{
  "num_hidden_layers": 10,
  "hidden_size": 384,
  "n_experts": 32,
  "experts_per_token": 2,
  "d_expert": 288,
  "d_shared_expert": 256,
  "hidden_act": "clamped_swiglu",
  "moe_layers": [0, 1, 2, 3, 4, 5, 6, 7, 8, 9],
  "router_score": "sigmoid",
  "normalize_top_k": false,
  "routed_scale": 1.0,
  "balance_loss": 0.000702,
  "balance_bias": true,
  "init_std_router": 0.00602,
  "lr_router": 0.000893,
  "vocab_size": 50257,
  "norm": "rmsnorm",
  "norm_eps": 1e-06,
  "tie_word_embeddings": false,
  "optimizer": "muon_variant",
  "learning_rate": 0.00943,
  "beta1": 0.9,
  "max_grad_norm": 1.0,
  "batch_tokens": 65536,
  "max_seq_len": 1024,
  "train_tokens": 1112000000,
  "max_steps": 16968,
  "dataset": "wikipedia_en"
}
Below are experts of layer 5 (counted from 0) of a mixture-of-experts language model. Rows are named router (the router's row for the expert), gate (a neuron's input weights, with its number), up (a neuron's input weights, with its number), down (a neuron's output weights, with its number) and show model dimensions 128-255. Each number is 500 + 25 x the weight over its row's rms, rounded and kept within 0 to 999. Numbers have three digits each.
After each expert's rows: a language model's description of what the expert responds to; "raises" lists some tokens whose logits its average output raises strongly, later layers aside. This comes from a sample of Wikipedia text that the model never trained on.

# expert 0
router:507518477522531469493494509517494566507513501497453481492494513495519496436499491511448514496516552520494479507477477522533517465475495516485531497518533528509479473490527497490521509476514493532538466503476518526483472470480504459454493461503481529486461443467503555458453488511524474491481520520523492501471467460521485503555509497507502514546530489489496502492500520530525521507543
gate0:456537519453486486507458464483534514506483562491483541469540488531466547461509570466471529503510507496479530465525564478507507506477540507506505538530484474496488465488455505462516548507469465486512504483521493503511496521504497509536510483524505524496504526495460512505489496465508495544484483496496430462489498460513468477498510510503491507525493528459531487531509485497503467515494
up0:492471514511487492513509465521521488507476520478523446504485522485458527507506525499508492506476525463493506523518553489505499508523528464517510531505531504567499506479475519510569577498495493538470473556507488479500521446535479480510475483504488537511474477469499496490492512505490476507515482506470499442516517516549471480503535501515463511525474479500536495478530497480482509465469
down0:507515541523487498480539516511502532487487550509475506505498508536502488517473491512502527482502497476464516526461520549502478488516528511522500536487499455544466508507495528489510532492522520464536528500481500513481522461527502510514513543519494477484531490523480497563523495491480485497483534501477515514481455516508520484502466484488537502497490538504510489497471563514515533529503
gate1:487515459503520500543472494518492536512517481480466537487481478484545508491528516460512507451485459515521495522526527470506490502499518502500525490527497478499508471514469492535486473459498517524508491507524505519469501486493568492482490472505494461524502491450486457488470479460523491498455485440518497536516482530546537523473533473521498489502491542498526537526462498495460483503472
up1:496486436508483521509516493439479527475530504493481492483546479508500523476507481446525508444520438510530532490553529493505459488560519499547490476463525480493484500487503462509509524519500493450537483466483518505511503505483504474484498471502514451544521456455519494508499483492516483469491526465492487506462502512551483518503533505535496506505508497491532508532449508516498498485465
down1:496512493545490518560448482490504465504500530518486552480524526504511465468531494484543510507487471521488506504480479451508513502483524483474479499475479503473451506469502517508509533502503503491490523495446528512526522493422479571540482469506570531530534499485468448465508487504440481504477474501474526516536478525515491452502505471517459519478522500492476484481469478466503536534502
Prepositions after verbs. Prepositions following a verb or noun in running prose, mostly in, to, for, from, at, during, as in "left Manila for Spain".
raises: " the", " a", " his", " an", " their", " its"

# expert 7
router:523487515484543489502493488491543520477488491493503472492524497481449503495546507503501484505550463496518448527452512492498460511498471527529530487512519518489507453502528510531526476510481519490520469506519484489507502474475465514524482436533518486505464515478484474485472493487507508502501482512532456488512510510498494485485538525497533467489510495491535521537478484516508549481552
gate0:519479497458481517513505511491504540518495501456462479505512517508511461475477520468495506498503482519481529483517440506513559505482492499474481493477466493437503480491558488501508479477515500521507511529436542519505494502486511447508522539503448483529521486505524470531538513503548517502530518482477522514467488517502474499513494467494524508497456482466551527529496470495495485477525
up0:499509497481497500533502544506498551555481500500469449493515531477483508503481504477477477515492490530519476529499540499494505473459491524516511486478467494493474499453554515532471445512508503531508503529464532450506519487515488490537471518493494521494462513542522487510533490481473497495524508486544514529431461518442522510501455479510525489539454442496520521492468477504463494504525
down0:497486521471502520503541481479490479474533516493460472491506523468503508515516494477470527471488534536489488541459524504465461561494511483481513543457522500513512521502419464494510465501482483495503500514514529502511488539488484505483531530527442577490463489525484506491486472541503535532506490503526515508521535481482534564537523523481503480503502496493470475474525516485508505512474
gate1:492524494471507504465546475491475530557537486484495510535522449510506524521528513508501533516483495529509483534531486494498499486478483478489487515514529486497495490474495506473547488467533514536521556452533548501553470480482535494507460496501481501495531504510520493474528486513538482482512525462477487480488502535450516489537497502494492501472491523502509514525545459491502475517516
up1:476452508475517468493518526476487571558482527465478508500497489512506488542511482522520495525502478526513464513508474476530554501468484473534484518512514510543506486514486534471481460525523507513500475484494534534480485456516521522506454537496496544470498470520504464467523495506503477478500512496481554482476487531448473474522506518495480502466487506503534508485489483449475534529521
down1:523480459446469488525530493468526521466467518495476492503496489523517523517502487514488492513508472506544499492467462486511500497513496510487512446510497475539505496543459477486521499527497505521487486479528441517484517495487550499533479470502463469530526537508509507468466496484513500515507507489525538522506550503511534521464538536496512509508526502539474519535474470501536492474479
Auxiliary and linking verbs. Auxiliaries and linking words after a subject or relative pronoun in narrative prose, such as was, has, have, were, been, with.
raises: " a", " the", " an", " no"

# expert 16
router:512503521489503508502506503495507485539454527483428492510503474509459561511506521498486455533514510496482488490507526497522536547457491540516489507533483508527503528464500513486502472454463480506549510490507494493554510503498509524506523461485448495496476498477479468488507516490537509509495504501503485478499524478529537496488520492523510529496535441494519488531502519532485503484544
gate0:528493514477488559485492482508454502516507441498483484539503505492495507483496503518514504510508487463537535520544469487506460485476521502490454459488516511535463511546510476505491523514563495559496511456553500491525492528508505509506463515489523536451515533504477500480467474512513465492491512511493491516473511530486510489526489548514514471467500475438503518509498554513486534536471
up0:486459518449497521494488469479492530513456466540442521520514503504497498489501521498500523495501505478533498492485472473516438492458448482481477510453522475497486533525498504504511487497514511490518463477506507452519476513499477486473442519457498512462503518488493521532452499499508508490519497487455512534514457508489489508526509509548532484444467462467501494467524542519460484514503
down0:510530484533492499474515502523502484461505502550472512490510539510489510518416484480463489513474490509461511514514478491513482509486487475525506499496504433520490520511498489461503523486487522510489462513483514437511504511482518507460492501515493519493502518500551518507527559513534518517515535483529551547474458506487468530521517510540521532460516500465476500492487478549507519470519
gate1:492568486541556455517507503508475531461488505498455482490509502472471525515490471475494494474546513477481464501476465452476517521487470480539520498490539493479512510521482493531516512470455546510471512520467513502524506523505494510509496549535537515525529510506464478525504520488497497510536448501512533478541498491484490513504548494499540519526534498487482521515480496507501484520514
up1:495458461489509536492489521464518456508506503508546509474501530529520493489499487524508515553505504471539509474550503523464481515513502468510481476507513508520467452506468520474471486515476537470521522444543492509504516488485519499517477489496458476497502511500515502529497537564513478498442517487471514486485511513503543525480458493485496508523494486497509509459490464488520535462529
down1:462487493567513544484496515461536507449487524488528439489540521455500488501477487464491550518495496506513456514488477497487498529531478474510520487500504491516499502517513493486503531512475506478470490491478479500541475491535512534535483518447519453519497524527511507471534505490544501521540484499465491498516432477473497516460500521482503532516568475480484480492546500494484481500484
Dashes in scores, pronouns. En dashes and hyphens between numbers in tennis scores and year ranges, such as 7–6 and 1987–88, plus pronouns in plot summaries.
raises: " and", ",", "."

# expert 20
router:488501479514503517473526578455488514495469542484491496517511498501488519453512535522526506536549517516532509505487528481500492476519492524517498487506514511542513510480507533508528497491488464537502489477521523513475459501498527500460465467471478543480456458489536486509518521496504512496500475513497502465530499497509492478500506547489531487526565486456565508524549507522504493469470
gate0:504516439552492546512534532477510514460471508558493505454479446525507521505469524527498519506461512470478446543455529505484490504499564510505487495493492511512483510462517510515510494479503460499478513524509509549493520484498509486484500500474439516538453508532496480547570515511485560502470484509546497524507511521462504485515524511489521539489517453487504457501473503516509528471480
up0:523498496508459509493491520502506483459508556503504529472449478519532496498490541582468508482500474472495476481441533490475483509509551527532484507492500501497472511489520534537477513489519511496464478499516485511468495465448506494454511510524450486494509532551535478593459504554473522509466478511517482527533465479472467500531521507463484526505518501487491492493475529500516510487520
down0:491491494517518495541482510519500510501548474433475497492496502510523524506551491514473513479480461487463520505522493459525483539457557500489468491495521539491520492520555470494532501531513501501509489530476495508505505516507513538505513520550501460509486446483485499509461487525466472502488535491513507484498467457510457497510488467542542533557474483535476479531513503477453506451527
gate1:467470466533516490498536534487509469510535503524487530482486542518457458487490488501475485517536493489526494526477439433537472489509504486510509493492514498508504467477493501510483492504526504476487489530514469528485489507506528534503458510512512534492540470516492471485473489459485475562485525503492504493506522476528465547470498486459504524512509515503517474500486498460489536521484
up1:447528537497533504523495535510537476459503504558480498505504544508468510485510508495505498487529530523504515499502457474531502474498523532531504516467465507545493484513503492519470465513508520479517472471505473503476491507504497503539448510493507501528492484450515480446457478474486482488482509528516521470497472449508462513504501480432465511532480498513445506477472490491481518524492
down1:478498547447502530478530521496517523493479488496507459477542503525520486528519469516517544509536464483499473516491471479523480504547521489531527525507556544506477493451513438505553491475494525511514511469528499476467476494469516488514487504538467503494535510518522529481479553507504514528498502481507473463514478498456481488451499522500502533480470545539503493500521537515494487501515
Biography birth and education. Words in life-details sections of biographies, such as born, married, graduated, University, School, and commas or dashes in birth–death dates.
raises: " and", " that", ",", " the", " (", " to"

# expert 13
router:513463524499512537499521512495509485492535515521456490520512471515472510471495526481545453501513505500460491487480505505515504491493500516502536478495495558472496471518496528484497506485525456527529450495530511470502446499482555486493518497503518520464468484473489455498506504520529472503511507475531473488560459476499500478508552469515527469517501500507493526455526522481502533495502
gate0:492461501510503498486497505516537566496464483533532462530503545468526511512480495534509485552502506508485471470539507531490499504483514536468542505514482463514510467498524515525529492483496503498503524481512501470516456498529510469490484474518487473506472521524491515498496540519515477500498444503528486509477460513491505459517518499545505499489490498459518553536481497459529472499454
up0:503492510477502536455468498503517534507472552516500454518511509476524453550457496480486510518503497487500499491509491474453514508526541504487498505505520491480471487500531524523519485483498499505524458519512507510513468497506548456515507505506444500529541496495468480470526536545485494460516501460472522497472491480499479528483499532497505489484517530521540501485491474492526475489470
down0:488510502543494474462460511511480493456518478484453526466466455541483480475500507490489528512512545499526478506478460519476495474523448503539506496515472499508523469465491531500500485514497453469476496476490494513493463525542488492492491500489515443513503541485499495511513479495524514466490495470533511549510511530506492491486568517503487498504586437507455535586486484522485509504493
gate1:515511458544500525537490462483520471478474515471505536492504487476510513491513470508508476473511503492509484485452602480492513473509532524489484507461490498478511499500520523512512501477507511496491535479479520470494452509490518509504495526514488510480456504508450498487473477558532509495505510512499482516488509488537529552483523514495474487497476473498465502458499514575465473461494
up1:472530483489545509527522537551416463497510478475556506507558529464534464476518514473497509525461473453492501488483502456546498470498485496514488516541520540430518492508528501503536510475514496506489533443496427478471467458531551476509536490527542471493502500523496527490470499485492515478506524496520520551515515492469562523486481513481511506484536493479495537513494490468489529471520
down1:504486490502491486477480499518486520505507499499488536509506494484532513501495507464473490530484489498508439510506485499534514498496458497498541480497490480515501483470558505511542502473564500478490515502487512489510534499554481472494499564514517471483508513536550493539536555519506462503515504539517537498497529515513474509515485510517487487464480507511524489502501455496514494507487
Participles before prepositions. Past participles and adjectives after be-verbs, usually followed by as, to or by, such as known as, referred to, named, such, used.
raises: " as", " in", " at", " a", " to", " by"

# expert 28
router:498484511507505496493514507522513528531473490465540503467506536493503488468526501492489502558500497514525446517522530511514507512474522487515474540446509550511523486479497539500535504492495508497524479452541497493522477528480503504489483524534525498484481469482542525528474525479480536489510493540533464501481456496488499471503521540468545531522484508492500506453475489502494549495523
gate0:524501533469527481508499503541507497491492528502464481481501540537503474467505512478534512481495477484530478510482449526473461483461483470528470490525494455529502491489512488495531519516475535504527447480515501494493504466533505489455567528496536532570529505512521517495508489509532487494492459528499503528518519460480484474539508540493544524500470511503505524493518508502566498536534
up0:533494542486493446514483493517480441502480500511469475464530496532508521471497506510521515523471495473487495504486496499463488516483445512502525528453495516476515518499509512506519492436468482472469508501474474536485511533488477530473516473517505517561525497511541557513504491487522451504492486528465488520471479479493521477486533474484496500488462479523493502509531537552533501531542
down0:473523492482488501514511464474503490509489526482535511500517520488486520489557519510478497520493505487534488522469520494477452498523493513500567509514515502522551458509519543532548535519531454505543531501477511507521450485523518532514509490500496446537494530488475446526486467513511499506514521471522460512499508517544479450494516509542515475528527535495487495505492490468453535467499
gate1:500452510501492506538509501531509518488520525465520529500499505464505527526500501506472534520537494510485484529484524470489527530519508521493479477525480518516477496511475514479507523516490476483491485512528498484444490511540520543516462527507530485480518429449510515501446525468513479490491452522494504518516483514472525469502491546505548502531535498565512480518521487526493547480491
up1:501476481513489505542514470524497527525526534471498518522479522513478477510530480499509498502491467549526557501481513488504510525506499470508490501542456491497459500511523517483495476470522485507513485495542526478486525533463524501494481516504517510509494483464491488501473494489493541522511522529525499504499476502471475482534523513480541496486479475491542456491500465506506500512466
down1:473517524527526502511471549482513477500514457493478514496477514554476434490511485512500489482515537517539496508514542542500521434475487488513541542508537503512513517504542519489522518442531484546488488524494478470514450523499483461507479487484541488494484507540499492510475510506476546547533505496484506475536496505481536472568494482505485492459486516488525464471484551496502493526494
Table cell separators. Pipe characters separating cells in Wikipedia tables of sports results, squads and lists, plus semicolons ending entries.
raises: "\n", " ", " and", " 1", ",", " —"